{
  "d_model": 160,
  "d_shared_expert": 0,
  "routed_scale": 1.0,
  "router_bias": true,
  "optimizer": "soap_variant",
  "lr": 0.00843,
  "beta2": 0.99,
  "train_tokens": 463000000,
  "steps": 3533
}
Below are experts of layer 8 (counted from 0) of a mixture-of-experts language model. Rows are named router (the router's row for the expert), gate (a neuron's input weights, with its number), up (a neuron's input weights, with its number), down (a neuron's output weights, with its number) and show model dimensions 0-159. Each number is 128 + 32 x the weight over its row's rms, rounded and kept within 0 to 255. Numbers have three digits each.
After each expert's rows: a language model's description of what the expert responds to. This comes from a sample of Wikipedia text that the model never trained on.

# expert 28
router:114106138163133078110109085088164120143120098098136098118141143135145082097130083093152144187083164189107145100162179111086093178120139162133123200125102159156086168187149138084131134156114157094099135134056186114138140066192132116133094159112135140172161196128149151175165117107111124109121086117087084116142094111083131101156125135079116151079160111136184177144127084167141123091111150137132095101127104055117134064137137119100204156220172112108112145118090143148118132120111077
gate0:131128122165103079122136168115155182110092144111153133115185123132151124068100095143115123182166101095119137168124105185132151141120071120206133143179132145118121149161059148151135110134100171106142115116107154088112103199084112110047089125133095080180149151095132135099147173135095084120051095134124156098095098070121112151109174155123100101181172142131105069130132161139165179192140121116118077124104135194136107089120181077136128116126119124092158098193145142134163083122144052
up0:112144129121136161087087099105152124114111136110163063153128026158125119124163070163103111167097054060162136076197181165093115121158098085138100102123081134136181167126108091154140140149131145139086144113136162131168096129131107136163064164080087192135143155163115114133168099131142095110129078121118182097120096059117149138135130134121104129160134109107090151106103113117094102143191091082194135104085144114139159115115160099105121096147168086071169147136127150119119191088178072
down0:100132114086125189209083079082148133139061150150116130168129066110130080141104147116178085171122070177082169160166106139077143153104104159146089117153149172118127087108144102132131087142107186109070138141096134130152127132160100049140128114088101108173165112130124163144102171123124151182146057176125127108114145103107125136110099158077143096155121116180127156195127133139131105098133122105149142053182100058106176169140125138165150154133150114068160114118126157115119101154161199
gate1:140174192157110092104098115094163175170120082148117111114102096111087136124123109119104125135091134149109165122098155140150142120173142139131108157104170179182126126085144121141114091154164149066130136118102118123110176081151058132084125115128141062103105134116079081131162163172139178151153093212099152123153182146192069152106114082035074163115091160195091107142114144137141145130142197159087132102124061131158090058118141120124156163174145170128122126118126175108093101159139129
up1:166174105146132174122147152103088185117073177126162146141110150144171127079048124101199133064161167117117119162144159082156146071165161098178169188121143128109150101130111151105118094160180166129139135167143114135095092171111113132109095117127139096105094137133097086136124145097126152106126160109105180117164123147183096137151127163154114094159121153128105096098114151074147085096143082120116186106155147113113076122216215111073116154135152165114197153181142157166166162081141147
down1:114107182143104146097148159143074143175088130197137191109111138122091133119133175092155151138138134130183154146112144154067178113144126128144146130148153114137105154149134089183094144190146163115115156123127144154101134180120152150134151188123131149166141118151121067181053098068148099146080116191116093078181145152114129152108103127179130103081133123126191106119173127078146150069162117086074134135082105111155102146050100154078126110158113191176116157089109099079103110080097094
What it handles: Ends of common nouns and category words like album, school, station, Championship, often in section headings such as Studio 'album's, Backgr'ound'.

# expert 15
router:099095128141200142075082179118153162136065135126143135119142098107152086104067138117166171174157124151145179059122130144098061097127081131188143085088066113075132086080117132100079137121157139099099143126113185112145151080150117172116118156169134136146050119159138145147145081095121192197154126176173130157110147151122107154161146072149080153119159187146143130175081141166116100134054116103123114132137148127102220151160099154154099157130120118139119099135115105147152133146137138
gate0:112129154183156123114108160125143134135128117126100113139162120150111131111036092150133136101186130164152087157117091170118093101185147112123119151116134103087072119164147165162187143107143109071141123116164096167179122166142149163122108107159240106176075088104160155084143103157098100150085086119189113191135144077067151151161123120136172154090121095139070156136132116126132106115114191132127157097063093084163145140098118106144201101133163101190106154137142100175115110133071127
up0:124116108103116119135097085095113077067083115185095160104106088149116182101131096189135115121156176107131132152091125161165112139124113117108095162113152134147079103168102183127089125120105149146158142125172170131142009091137140096119066150124140144180142174106162167095134137143108117085153154121112110149149135163189126126100165060123148147093108119064121120119157126141140149140094136171077183069196118119086119124200128110095050154141138185143126140113158130120195065114150107
down0:139082132116139170132114097113129100091088196093141112109103148145138177127100096172100082168162123119101156123109153121137125132047125100150113173062131090139126104120120087091105145060203139159158150171082142118194116066117163120130112106121162103148109132095157115141125173127161100102107074141179122103131149107210108063083148117138166207152142163068134120169071139140111130121191139143088129144123140158154125157063100083175142102105162097146169060137128129132197127130146154
gate1:087156080136138079184085140151074111118112084084104145149106138121157114142105160175118098142165168138178106172119110085156070109164144146119104135118106090165085167120190078128077149092133166142093115159104141146143139140120127141143120117164087129035078106181166154108138076101139111178203138060174175077107152128100117105134127137097175154181170149119085120165144090096103143105118134119132133087098161103097134086075114169193154105165068145134159146092142091152113071130131105
up1:111130173162171085161124130096142120145122138134130088155125123100197077143101110159134157156121148160101100106093151188072103163111156169084102113178123129117120127130154151163119156114124161147140123127113125100071165101133153077166140118142120139149180183181038125195112121071117116117127165075183125160086086123179098098104168039135163158128143122165148112123134105127129173102190120145145145078111092133048118079147131117171159093146101111130163159144114085197067120095153079
down1:085124114138107130110138109093094175066106142101205113119124093125172073158118125112181166167133129131159122115143132131143098153185168190097138109149130134170135153075210134123132123103133111082104155205081131142112155111107153121119133161163145103150148130209092151154119102084099132162138113136106130041159095163065086127125101114069110103124146188125129151148055126154122141137115140102092161106133067171155155167155192081112175213140116082087126158171120098149122139109112111
What it handles: Derivational and inflectional endings completing English words: apparatus, erotic, congenital, far-reaching, resolutions, performances.

# expert 31
router:117189124167130046098104087109074126146148177172125154091148143179158079095063142133113156113062193168139102106098162159128205121094084185136122156096087135144161125200106163094154167115098114171145122066109110123148123115124136140117142104087157093101087130058149134171154117151090142108133187146081134163148116138112139103187086126154156179073135139117086143143079198125096113113139113110148075131130176111164079090129133117170145135150090126145136140108108085164082161126113132
gate0:193119130154161053128128102108153134126222181147121124221088167104102065137091168093193117188120162171087119133102164099113138103079101174051105152106138115090116130131143090114154122124107181140113071155121148144115123071120132114135109091133129128126092135129164173173158113106125154111149113120113164156108082169129119080141117117140115074164145100149124181167129125139066095097099147087103148136085174135078131149131211142116100140124087089161135146137143162139113177076180109
up0:193160084158126108147112103162096119073120132087162076142092141091122099076114108116117144091105104095112118087135109121193135179118108069117136151162139124138151087208077087169088156066119158150139139182161192146097115136124116129126102088140124175114108096195153101154170093072149135131147106125152065128145175125041130092071139175125127124106169128100123097098165118127118063112171137071139140119113147111109098133156138157103123131143156082096120171149066179089163166071145109
down0:145156173122146194133129125180105137145135173178142158118093192197093142160078146148170121081129148151039081183173110131166136115142125068165145182163132095128186100185071084123103098113167159144161130164165094151158069150131169122124138128122102164132174117088099118097123150158106093170118110077139126167135073117126081132105131120142114153124071120124135101092090073138119086094112129150119068162131115165228087160138120099136128142135102166078107156140111097121145129085120094
gate1:208128173053146165102136148164138103135136085191116096120116070169133093114144168101083127131168153130185100114146100175118112137131119084140076166080103074125147140115089089155110154134119102139179182149133123127143105074141148162146179090135132091122132148133112078091156129153123125124160122075137104157161145167107166087145130087107112172105134118176163155183128154119153136114140070077105147154179107096028113128092210119142129115124134145061150174138114111067151101169090175
up1:110083148079145109107063120090163134146134090088114143156065157168128172184153117074125115156131183141114102112118106166197119130156056114159100125083136141144125101182164161147136160164155128150164158118081139111141043134136079128164124153125214146061063141138096128181204158221099140164155141097090135119134113102156163144114104120177086133128154144134119133115209141112124105126153158128145100159100153131133180092143107133117155140122088109143137125190112130094159134125142074
down1:144072142180142142128151076103094198144172151066078105182106107161168135123184091158198161101185101138132113147141147059158100121089112126107115166127130136072131162149100080110085101143150148119094128188089124148118115118130161129068135126134107203173061114149165150113114151131171132107081112155158117090152139137161103164187084156133097172156121157124162186156066100139130163073120179096136110144128137140082141135137127158108098115084084099087134155102120178163136061133110104
What it handles: Later digits of years, especially in date ranges and career spans, e.g. 2012–20'1'3, 1965–19'6'7; also some word starts like program.

# expert 26
router:109117176089163164100138146118180151108151158177085116115118128120129130097197154117160113164109130066086204113164148105160145156201127159136142044041121180159123066192117170164113145091110122109135172161121114203101114159135135132094097145129086140121116166157103144104108100129105127117124111111109122093095073164099105103154095046172110099119126130096158076154130116138145140080099144131129153108163134116121088084159108094123142123142160183145066149110085167200089123151113171
gate0:164149150088145149207121137118171153134093110162143099134137155098170101053136094145125126151119163121119149136124136148146164090123095126087136082122121147119069099184102168145122101130119144158150133099163130181158075109133024094222139146158173155207122145127124075123109114160115148100077099106089164113166136201095120077113134099099135090138172104133078169078097177187128122123113110175148068070118151142137127113161125131119139092136116142125141102107061138169104099103173165
up0:124120144068114109174143128097138103161052097106119109078158187105118133130105097092186120152141092057130107156119080166156149094146101169162138111160167098107137081152118070082113141116169109073106119096078148121126170171145093139103122108165147108120154150164149150093090102161128129174088058123064162133130114092113162073082156094096103150156147120151145149164177171136159094109158133193128098097150140082098071087208119085177071154124123065150125126110118115079137129098123129
down0:130038146129115135089128132148098102093135117147093121211172134135089121113183146133069098088141155097163114173121064177083103168186194081143122115140058091188108115119146160054174128121162130105155163108115135097141084172088146173090109135148132160141097104146165124220171130073117131148104130142158152121151152045116084141130092162114157139112132150125109058134119137090115139147141123115165105100150128118119139116093120139108132129136147103131103121189102134212191116098129141
gate1:114184163161144152171134186145138129091098198153105120152152193137171057058168141178140131136138104122121157160126102097164154135124105151120148107104078185142142128105137129128112197112103070116161143129165127107138086072143184157126175150121109167136059147092193134123135129123113147115173105119114176154142167136198102061125113094041129126113119095106064123143090145157135150077115137145087080131114110078130137165129127095127075088121092135121067107122184135065161101149131132
up1:157146103090121047139091154160146133094136108142153106143106129101091139105112148164132161161105149122087146145116171116118122169137137131103187126120143141109153143094153163153165086129157164081165056125110174151174142121161077147125102091154127115170178098168155125099155111120105155071136141122135108107128175094189206132084142160090169107122077139122168073108138123126103104103068131068153141171108159114132085180168088225092150114105144098181114144157131162099142195054076096
down1:119163084155125165167171072139122113121139189126174142093149100117135156115145110154128119141135147152127147116161102169098120111147186146131090145205185123143132112078077138083148159056125168108156143151119149115087139132082116155129100114109125080077143094185100142112131060079203154174135121147195098104156109117098059097149108095125072110107165135127144106160091156151194069085116138138115141113182157091218163070153140115123079104115101105158122116149120069112096131103146094
What it handles: Determiners and possessives starting noun phrases after prepositions or sentence breaks, mostly the and The, plus its, their, former, national.

# expert 10
router:087104145130120071157127083119136183105114196086185119100063089168107154122098160090105114111125183122100130091120201121148151103192128118130123105132128094103115117165178106087085071126156141134117147077133110123102170097196106129166093060097187165115131096171098145158153163101163133132072135083120163103086131118177143062075093114154172126172095140181101107112172201125156152139136131142067156135157173127104149171129144172125152123113124143068099096142179130100124127139141152
gate0:110163130120171110108179147154173130142137157091088081113144083117097115126120148132091085145156137090168120127134080131100186146138130121125180117092174165140101137124158099098076107128108132202095110185117203172180136112111134129114113108109206103124098195123119092186041121152150122147151197116117118153143103091151105022157109126108123165169058180174107116116135141109076108149200092168144129119160124120111117118155116112108083087100121112136109099147109074148189115145129136
up0:153078106042092127173156140143081140124132155181131108198094112112099127141121151135148099155105146121174171170120171129126101193106067112146121148159135173162154107123124159113212122112126134095114109136107148154079075096113152132135190137122106178120146103086084087147126158124163168124143111189156148125173150121077133188165114136096175084146104145109062189162186159152132115142161142034168149154172145106113152158137108117129125168141148111172197121076145167087114102110132122
down0:142152090096151112083108123180107142098140089145152162102105097180138173129102115136168152117147124126113094081108186109122086168109117140108127138142132138142151128141161098172178125175157108127067144114169171180106136114154130154128199071107112156104120144119110132166112120058109146121139128153120165101079139180101131060077174067118100126099086154114163141187199116127139178091115152070107153152166108108078163093128137168106186177079097089124083137100102184195130097113110203
gate1:041108127134103183167084125119143158119116145069103116150112120110111122093135207162123132151107104141113150143102167087128132171125118067081120191127147159136142083104114133208110100140147097169163141136069140118114159116152073106162138147092157056104097146191125146113119167113143090176107099168106116137131174116119130124141089200106084153125155169124103155140138171176125067118046116121096147081107189121112132148158163150119150134213124195149171124102131092123110164174099133
up1:101192159093143125149189135104141129131129161107189086094154175110129132101146138149163106126125123155119122162136167151118128096148133195177123135084143158147138092160121115147169149169148100174097088103149168132104051142097143127076146126185132108110152084121137120159154070087139124146094131073134113102142169123156082109120190154101136047079100129113121067113115159064130134194128123169115115166121152055190134133190152161092088116105081057148128084156135167137185130099118179
down1:089093139101104179127118105130179120141144133106162175079090089131100083115119162085163108135121099132170121111161123122076159129145135165016132114091154131148140134122157115122136115068130115148086115165111104131122097150109089122127092160136179141164073143151145060135133124141168110178163111121078085151163139117164126124175097083157095110156155177136134134129171153178145121169133108205071076125119142158198119076168065093205146184128091146133203087152093124121110150119098164
What it handles: Conjunctions and separators joining items: and, or, but, while, commas, semicolons and table bars, e.g. Georgia and the Baltic, 1958 and 1994.

# expert 6
router:156178075092149089180104125089119131196085108190144162123118108131095158108178116100113167129113130200115125158117184188090133145175147149105172134142108165133113110113113088093154134117195103079112122124101115131121074102134125086135146119108102120098157126140133143142147109140112187127199115182154095156130136112080137114076158093134206105132101110180145122145178149162062135195183082136065088111146138108114110161067146103107091157122190133114135165118063140072154151103151155
gate0:180150166145195115152114082127165097121139081132127125127126132126150182136174162145122102181101131146098159194084129121115076123146099105091138138127109153108153130128117150150075145117215155122152168120153098163116112132132133182195110102121131117114178184056162175078166140199121132179140122057127084149145117149069101114112131137181141107127093150098055098122134095111108133069130090150098097159128188120141105110117075025133159116164171127153109110095128132118076081136146126
up0:108142146070089129106168166194106117084193184108185113078136117142099111164119085148150120125103178113098191110125138068119136109166140136123166073123152121114150099129116130119067158171134140122176113123121053177098147142103169125094090110106130048126162144156109168110142130115183126057165145137165128087109142145085158093123153084159114124115172080095167132121141110168119125110132160095118150121080116103119161069135107134137111115150162130171159128105098084204174057208094141
down0:144065196107113114122113154146125080131180143118129137090164160174170150164093147124150151156107070090099132106167147120192157150132132067090076126103104131185128116153143156120157165107150139107164165125125105156102062119110100128157150141110143173099160135084156089129162158160173108119066149080116131117149084170089139128137087202086123127169052178124121119128107138112170161109165108162123187192092108123076144143119092072161161121116105160085136122124071076134125113127174049
gate1:067091134129141106126077187103128160110080173109155111153144165120135124128114071109148076165081145146095145133158045202144130106147180081140150168076111120094118074142167126172128123125110135111120152108137159207185147134108159083182087137144157149175135146157128114047139178176120154117153116104177147139140147084121119127181137119163124122125199109127178112151171088101120135140147064129176090121127093119134178131139146117114110181179178188110107075149098118115125096111109183
up1:168044160172157113099130110097142124095099151185160169129109171174151126174162118099078067137173126157109161125088084093058120198069130140097064116154101127138102133182111136114129114144160110140167093084110154135091084129145101126131124155119146140079137103146126109116188136115126096134117096098077120147087223156151166065135131186152181072102138140139149189139134101089109105120139125150103050103168104102092164128163087115179144105114133157124133089100118140139156169154094141
down1:118111104116191156121118121139141130099131172132072148113093154161116121217123120093121119097052099119090153107093177184149132094143092138091107197191161155151128093127090112152165118106120085153152195161147170207115101120107131103192106066100115188133138094088116153076098161125162090107146130155167130091134099095142144152078138158167124083153127117095141141131189048098143113113169078123137133144122122095126135150170124135151139157170098167133146208119152107117158176130109072
What it handles: First digit of a year or number, especially in birth–death ranges and tables: (1920–, 2010, 1932; also born, aged.

# expert 9
router:092132076136156148067122088104134131141153115056122131116183117104198115054150151114117138112173164137100202071157158109102085166153124126112121121086148116124125155169110128091118177079090145117126145117095163154093100087176122121094126199169177149075152125145151173118153176108172136099150094105080133143186147162105082091166080177126152102107112150146113132175110180188124108089077146133140131153125103123082154059143150166175100177095107130147146130113138201117125092162118155
gate0:140129110192079122196168089129192111112124089099144042158141167177147190168183124047157121160108146144086111114211115124106097135136132092136110159098147113128154053116127151164112180111173112120171130100119107185118082137108101134125189107170114174106069156153169108141136127126161084095161126182132117083143152110115139116117089166110102153114159169093097136159131127139130115156175166146155146121098103126169144056152099082158139140149109092123093158076165148148174091127166143
up0:107083109087115073050124102153078134163157136141141101180120152111119148091105149161131134123111194100110141151129164083096136181070107116125144096148184084141192092143125071106094054181103129118146134142120108172135144179115177146117079172129137164148103159116112121116094155061054127137120141094127101143081108150167154097071152146096163197161104147133174167110073116111130122140138114115141142111144171154103078140217146120124148152131132059143171061172123111137131126128078134
down0:087167104148106146110111129139177167147122120137136164104070147154138106123125150045143157125093145108082155160126140133136126164165110114132123177139169193157141103108102091131130098190166171100138126138160134157079126158135119132108146122087099129138095093164139146153158125138156186143103067094083107181072088110201116159084177050205104150129111195106064117094067045120156134102120122173164130167145040154136089118171125153132107173137090130119131140112120178105133105121124136
gate1:095146067143072172118134178124153150162135130121127136180104147084131153106104144117147133126157104093161106115165193108097119190151182160106172106092067090153141159095103194149137112079127174141136166094156093151156119128189180112119160152078110161145151159137110164115103072128171140107148157073134143126148103154133030113119204098118147098079112081146154189175124132132151127183110116105112119180114152139149145155138141117131072106112155122088176159066067179115095104152121103
up1:142127141136149143113130104109096106163152097113133176140194144127092165088036159145149110150197113083135112077179082161154176114115145120094081136176130138102098129160172153076112154051118142077116078116078127154092139120072105068165173183171159166129135150157118124101117098145151093168147094124124103153163107097144117139073115079091124124166123177123143133109130146143116150127206164100131160088149153142114127107188179184104129074118177116097142133118122179123110187060124148
down1:117143136167111099144110153197055144097120132120142174129124106141145124123154171181119147133160170148123138095091111141096131185113146164123100090146101155115143136149110126151110131133064188109152131112103070079104133151117123147063182106172139124127100107199117159122105135114106103100136109140081104113118179097119091086101114137093058086150157108168147119207174224107155083070151103140171155077109119102136150156078096095063152136131154131142108175177151078112202162083147133
What it handles: Final pieces of organization and government names and nationality suffixes: National Police, Security Council, Air Force, University, Army.

# expert 2
router:166135165111117163134161158144086048120136145163104099167049151075118098109187140140102169157141063094132057171169129168119118099127067153116099153109138182122092160141181181181149124140098117124176137170155148109123101169115122134168181100146121121162153069146102151160107106147142123105091160148135107126124160103124069137107107163116140193138109094103121108130153159105115135145122170164099166140097084156199120099086112109128050141091120150161157102152086142070179070126111074
gate0:130095180175105137139128198097148068112126152136077111151095156176132177153131144165135114165135169090135097054109090174137166149115081137128123084145148130167101193126227119190168137169092130070172146131123105093140139150176138141100155098113135150127127154072090126058138143164138154135079134129123153079114081115109095158067145110187077093123096093123151131170134149128119106120088171186095158109121161145115118140091147124143137111063168146152163144198088111104085113164129144
up0:119069153087141147112151116102099157132118161161139071137076085198151141093163068139151186147099065140117138129190111139125121135136135129097153142165152094129173107118143139098083175081169154122139131166189090148088127150166148121163155156136176132140151150096065095145143167059142177117117082130185131157130113100074099158119153143167110135086066147137144098130153173082108173157094127104097157104140117102089132019102126139107065191115098132085116119099156137157137112095128075
down0:094065119147126067163090160146097156098117066151147129098109119134154177175162174101101149091133152098121153078150120129149061122079135127069114156100154095111110168112174087086177108095151151132107095107093189131127153128120118104077163118144158149114092119070121107135091149104170089140075173126171061125151169148104115119111217155140109146120100149146129150139129120079174146101174114137159115187123118178123115158155122079119195131168176085105177098144207137105145121111192123
gate1:084128095070140167172153131144128142121088116152120102147128138116050098182109074176164128142135079153090109128119140070198169084096132142084118173111115140127158117136174180125108154125099154125120093097106167139141120209106132124131167097132111140143150153082148079126153092167094083083122126155135040169173155126192132172092145157110104101107160149140101095108168133132146154168101164150137091172091080175097111089086159137183082120133102118039083142139082144109131159173133119
up1:152143120114168113109141114142118090108148139165082061213051114093121132154107109084116159099088154127128135126104149156179103106069074157103180093152156130104175162158129096120111153141053143085138093174086122156168103123085063202160156107149101144141092165116114127163153073102137136118077137115110103148099178093151018096109158113117096084142117078152113143104163128135117098159117194166166171128138113170131110121113154111164102142097137140150135134123122120170104131210144111
down1:119148110121150129155070200142165056183162162140148118087159137124189192107138146132068115135152121150111092113113091099132151087145144105170116120150114050157170114125174119108128127127133159184140147091113122118136077162120085139207086094099136143156134145141040159113155134169139089159122097173154107132106184048133124138146050155128120172132121111128068151124088115124176102109126103079145174137119172083165146175116123108168167122084171135115109128151081082122103080159143104
What it handles: First piece of capitalized proper nouns, mostly personal names and surnames, e.g. G in Gustavo, L in Lafcadio, Mc, Bl, Har.

# expert 29
router:151104063129134136199136122133139135100096152156163118155089177173152165150078162107141077146094187125108148119115152094194142148156107191111126163158111109118140087120151111133108082107090116076130164123135133144135189129122112173122151188109169173071099134109121139123129154110124150177067100107180100114117109095156125063086137128162196156084100095136089078176114116193182112088170100168110116121165121078101170189127125137094141115084105139072062101107087161107107164144151139
gate0:137130149122210113174125095108127116132139104095172076105136131103127084134141106067124099126188191138157165114111137105138186135157091138113108158138169173122076076125134075086072044133080126177166098119179136098147178113116096126138113142115136095131076174174109114151140119154142126145139162118101122113207184093145140156117099096074110151159128128173128161121075148132105193128111065169109128085122109115158119148114120151171150100136145146107041159089107100122080159127207092
up0:172186098179095128104110128160153117135117140083102159085115110119151114111119108140131098095098111168131129133136071138137163104173116191097149152130141150094159115153128166138142109111064185100146131155119109106045108095170086104121127096089099097139061139099060114193168113098162102090043077130153151134127122175123164092125073152129110105158109203121098149125150153109168159082087147146118171080132066173131141079153165101139112148170132082153144118207157107090121167138143179
down0:083164194108153100139070068113105103135193183097133148150075062108191149085135129111092097190116144126107108123090113120172155096151142110078084141115077189136116050103082134157159150150189137120113094146107125129135108165166105109114137145107113068129164094111138127140089137113049138154126130075126135102074099151074122183149136138097116142127177138165131103163163132205117094119171208081162117132170149092141113135142127121159122165141163106084097111117133191138137156126113134
gate1:121154144072082084146129140104116117096135093095059118126140164167170140136130117160144121113098120133155116133046138105176156096180138171055131161169139149158095111145132065061169073123108131134156117151116087175189114134190121157118031132138110126118117148115106145096112141136061174112100090114147135074164140184131117145060136143131193174152093164158111188141142084159169087126120146133138126141103094117129106172143121111153102071121086119114115106167148185135136149084159060
up1:137112192123144166158156159105135100179102212135170107122109104131092110099137147109108178119118127127189094179143121075120153133123123131112190115167128120122111181086118094111185101097197117108137123146185099108099113132184116163144188146125121105169126130109128113158162153146128127202161177140076088185120135041108142130106103091158115080136106115173121133193080130151143113169111134064138095112116175185079157116101080093103183173129152139153180139147106101125171153186117138
down1:151159132146139112053126130078078101117162105142110149132083130085117107154130124156101081132129124081169129132127151108173135061085149116151095225133086183108109142138117181134120105139116190215113104096115192112091165043117091139123104134152178119210126105107135154170106134057159134093121135106101105157174188090147173129065136128147124099151082132094133156088125181087124134124153141117099140104104193150146157113109154106173127163154096116123104105141129115167162088120145180
What it handles: Punctuation and markup in tables and lists: cell pipes, list dashes after discography headings, colons in labels, sentence-final periods, ).

# expert 21
router:161159180101155138189140163181115141144110061110125169130129121146115117109169069177188178142091066174132097118131112096162166178134098167147102170171116090102160124119117137147113106127187110074160214100183120104107091160170088142101123092112109105167101126149157179128151077111156147078095136128158156113068135096159086107135184152135165160126145161133076093089156122060166102155149107127095105137109112105133114156074141119133069157140161108129124174094096110105078110116083079
gate0:209175158084157140111054165197177147126168146073122137122096130129148096150174091103154185139113131141086140194074132067067193153122127145138136161145084052139135149118144109111120071187130113152169155123135104129127132139118165133081091168177112109104144121137062104154118094126156148095123149125133081108066119059122137149122127144116075082107137122125159109145134108111133062143144119130134165111091121153133143177130109059148174126105099091138130113098223100095144143156138103
up0:145144145105119136113184114084140154162196124097141075120108097131123168161086128083169100145113060108107152152130086093089140100101159149146179175089170091188166159154107107110168119135164105103099109141148064190109141076110131154131083193141087150105178172140138036115104115181132104078166073176105110100125112115141152068143094129090140142105139125139120100061154154096111093122111149123133132185086129172171149089156156174148166169137131063128123097119097151152125176094105115
down0:082122105161115100174108130122155165083114193139124087079100130124167077111160076117180118078165189163121094114140117138109164145155167099154141131127123072090133106117144037076163119128177200172098129138128166163073175145138132086137144078113134143175075115186104097099116115140117122170155135108128126103147096134094129145152099107123129160144144120127210139114138072129154117122093107075157107146102140161062112197076108154123164113168103150108171065149174135136200129114157150
gate1:210179171084157133136073151119120191106213164106115129138113081159154170099106104133111112085175102114177087122096121129134057098109089182101177087130139124102093122125158128110120146154181159106051124107207066107087152146118088171110090168148121146138101186129137116085119092123091117134139100130142152142141095125140117106121104158180150146122136075203101168126132111142115079143117167096153102148119162109127104113123160141095132092165137107089066112121120101061128134170125055
up1:139090095143112097120102117133240152128198089134139138114174102119076088129094088080126159143151096105098067120102148151159178123140113110074121126150133155092108104183155086146162183058128133128119151149164135155135099153160188112113132126144163120108103198086141121180114184163131143130106121121065147067130136177106155167110151134122104160127107085095108123161121174168077211150132129165127092141107153115143111159095123101151094129126123129145177131105156162186158085144223136
down1:132172121120112083167156082216134128146029098189180138150121141083128100174178075061151108159143142142142158116098097123133134130155121047089126080136109149150100153117195173176093135094151105133149166157121097108119153096163120113121064143120111097128119074135076097163177101108073144127163140132128147162147068163157144146143151108074181071135149107098150111148113100135136098089127152111150148122121143116166194116094092115088198161102130166126135100105175156153127140141171110
What it handles: Capital letter or first word starting headings, list items and paragraphs, often after == or line breaks: Life, Succession, Round, According.

# expert 11
router:116156166180146088168128155100114115158127112131156154156170201172091113108162109149099149138152102104105157183129095147157147108099160079127047099143109096098120121094155101154158119080131144160100062117139140165144096130143144109123121082084105091099104115122066143137071057121088104131135096097173117128118109081142166182074141077134177107158110109107165180093195148143182129095138110170122097209186153153180078133087168142145155100128153078191095105143124117141128148148124092
gate0:143130169150189162113139093120105144157133147156142079109120159110055109118121094112102135165145113132084116131141143145123158084144059138155028120119112070112123112138129139171161131190123099103123151189138106139137109115099145148125147135129129140169067088190061115146091073120132121161080050113100072117199096098104093156115163148126139135124113125119157162198104139118168114163193121151141163181119149104136140117180129124073131115148121172191116081069109175140192115154172163
up0:113201126112192110082210130116091086070137168107095103123158134096117141076138132158140169146205131108065110153157099128110098099088099080148063147048116167176107128122116099196111119169149113086150088152107133191107117100085174184164102160148162094148164099149078086123125063155128101143119112129145158150113144078157145186102159097140102114145116082128165144133140112132149147173125114149152160132124141145116092151114139165098075105085136142118130082122130200098179140136134166
down0:170144105083149109099157144104165075155132130131140101107117151163123117140113086167187171111137124134119078062151056156112157091148148126147157097134150105127132125136107131206126135155070155116115169167086143125128110156074143151071126159178059102112149161078163170175158166119155101175130104059118157166088100124100152171144124177127092078189141149127125105213072139104045146186086079139159129121139167149149092125161123079079105107127129145085135139132095135109114131138109173
gate1:108185112156157115193115119152141145122137108139181084145166087174194135157143104130128108101096137154165120128140109108193120145153087078131135160148167177124104079157096138118113140130159139096130116122101169113119109075147131141085042116052110123167159137137162095149123088144109124094122098142100121098101115085149118190061079137082092154156131100090115089140109131145159175146129092131110140109164123011152210075127077119119120182127119129127075133179148146101149110074185146
up1:081112128078125147081169148146126093116132107092061098057134137148145113111085148118206073162152105132150081077100119111119168151193144095121119109127122079156108107055107139141131077108125129113120111218116116052152117150100163092105155118135176128148136092196162145146148098089121155109136155054120118155101126117118115125174160119140103140139084112109143135168113176104151120155132175115121111082137191084126118134112065145101152073071139097109146099151168207175163095148084137
down1:136117120139103086129063203107141125141086147131141177100120131157102143127185136178132053147169088138148145122123157139106096143144122151102106133108151161146161166139077059187138100134116167132120139174111111122149080136149197139089120116118103126133111085194153166100056095027088109117129133116125155172122113181153131180175122142073163108145142141132162088123111113110106150114154124166107102144133126182143199127110145140108122137171084156144164137137087149041092073054171145
What it handles: Bare spaces, opening quotes and parentheses, heading == marks, and prefix pieces like en, pro before word completions, e.g. "growing, (Moore.

# expert 1
router:187183139094136126094155182088118130152155072156144149094139089119124056171154096096121113127167125119101158136152177136105098080099177149124142136107090089137150135111149168165127146184092115141144121093102112079108085088120111109133173096106149129071111095191146082133211127146066142170083098117142129170088173155090129148108158132092130107079158137173173122174068161168093156190145121107068156087136132163120090146131146091175087169148176157063134152106096132108139176122122140
gate0:133154149147095186146094168147185135150211107130089157043155162080078113124147149152134108090149139119107115188102104132114105091135169116123145103123176116151166172136099167137136116095111057115096125063143085098154130116155062127152145024077173136157125117067095121127168120087150077134136125090142137117118144123122148122144169134119183179116093114127154100203080149099118114092121144110115106105131148105162168149068134119148127188098136171131159090113142142082136154206120093
up0:096129123097130084167105104113135125145140141178112121151128156167176081041096131197146093069129093078162128135173101123174175129120179041161076151139133105167180133150097131167110078140110191090130149117117110141072102105107112153147111146155139115158088180120157148086116117115085114105155117093155106182114112087067094117104133142096138203063142114056193092140167124140121120168156126092104090128127108052146156132108120139098122144125076144135141131161081096155165119163139102
down0:135145154133117100166124170078140096184065165066120141172133090131094135123074113119134145117120149143128087085093121158104086111134085148184151161166152135130143166132120162141172112108153139136092088170105193150116178230161164116120159146105088104118103146058151116132059151137049143065170149116149079159151124110127064132133155210154066131134115140152108104107131145163137089182124090130150097160085104070171142130156101102140097184117086134138118124155161076132106124153110129
gate1:113139093093129069124059102135126092165147120169091122129164103159117142121105082067134116131161121147169120171178146137140165115077155108131107122133118105142167191135189131162130120123074183088148123106056151142142052171166091115137143139076136104114096160144116178109099139152165147145157109083072121187145104165107061185151099162150085105120142131154141136149162082231164103091180084146142136115157144155174162096158153147153087108093080105150133144160111113094162154159169114
up1:139145171147097094109117157099131170116180147075151138139036139036155120187091070123119097085138119106093071133094110129124139105099151155139116107142168130145164133146099110148155151118157128136193108135111116115106125137186143117089120144172166138090162120157149102122174132094098097160139106132101092125098186088107113169070180152129111062113081125113162136099154190174167037140123139147152082123098086087198045134080149154091136166114138117155128138083094106127161144104140130
down1:146074115103155065154145159098183120069085131124121122191125122126103127150102163151100091097133097113131078086174089154128079128157174157133107172143150110111167126138092120132112159134131087139147139118169143140126101116081126129232141116166116114134166140089097086099090134107177077054134156065126178143081159132153092130115145156151154143085200124055123107168183169101076119158186137165151107126092127114135153152113130100089181086140136145118133175134131091186108175108114193
What it handles: Number words like two, three, several and digits inside quantities, scores and years, such as 1'8'8 mandates, 1–'0' win, 2'0'15.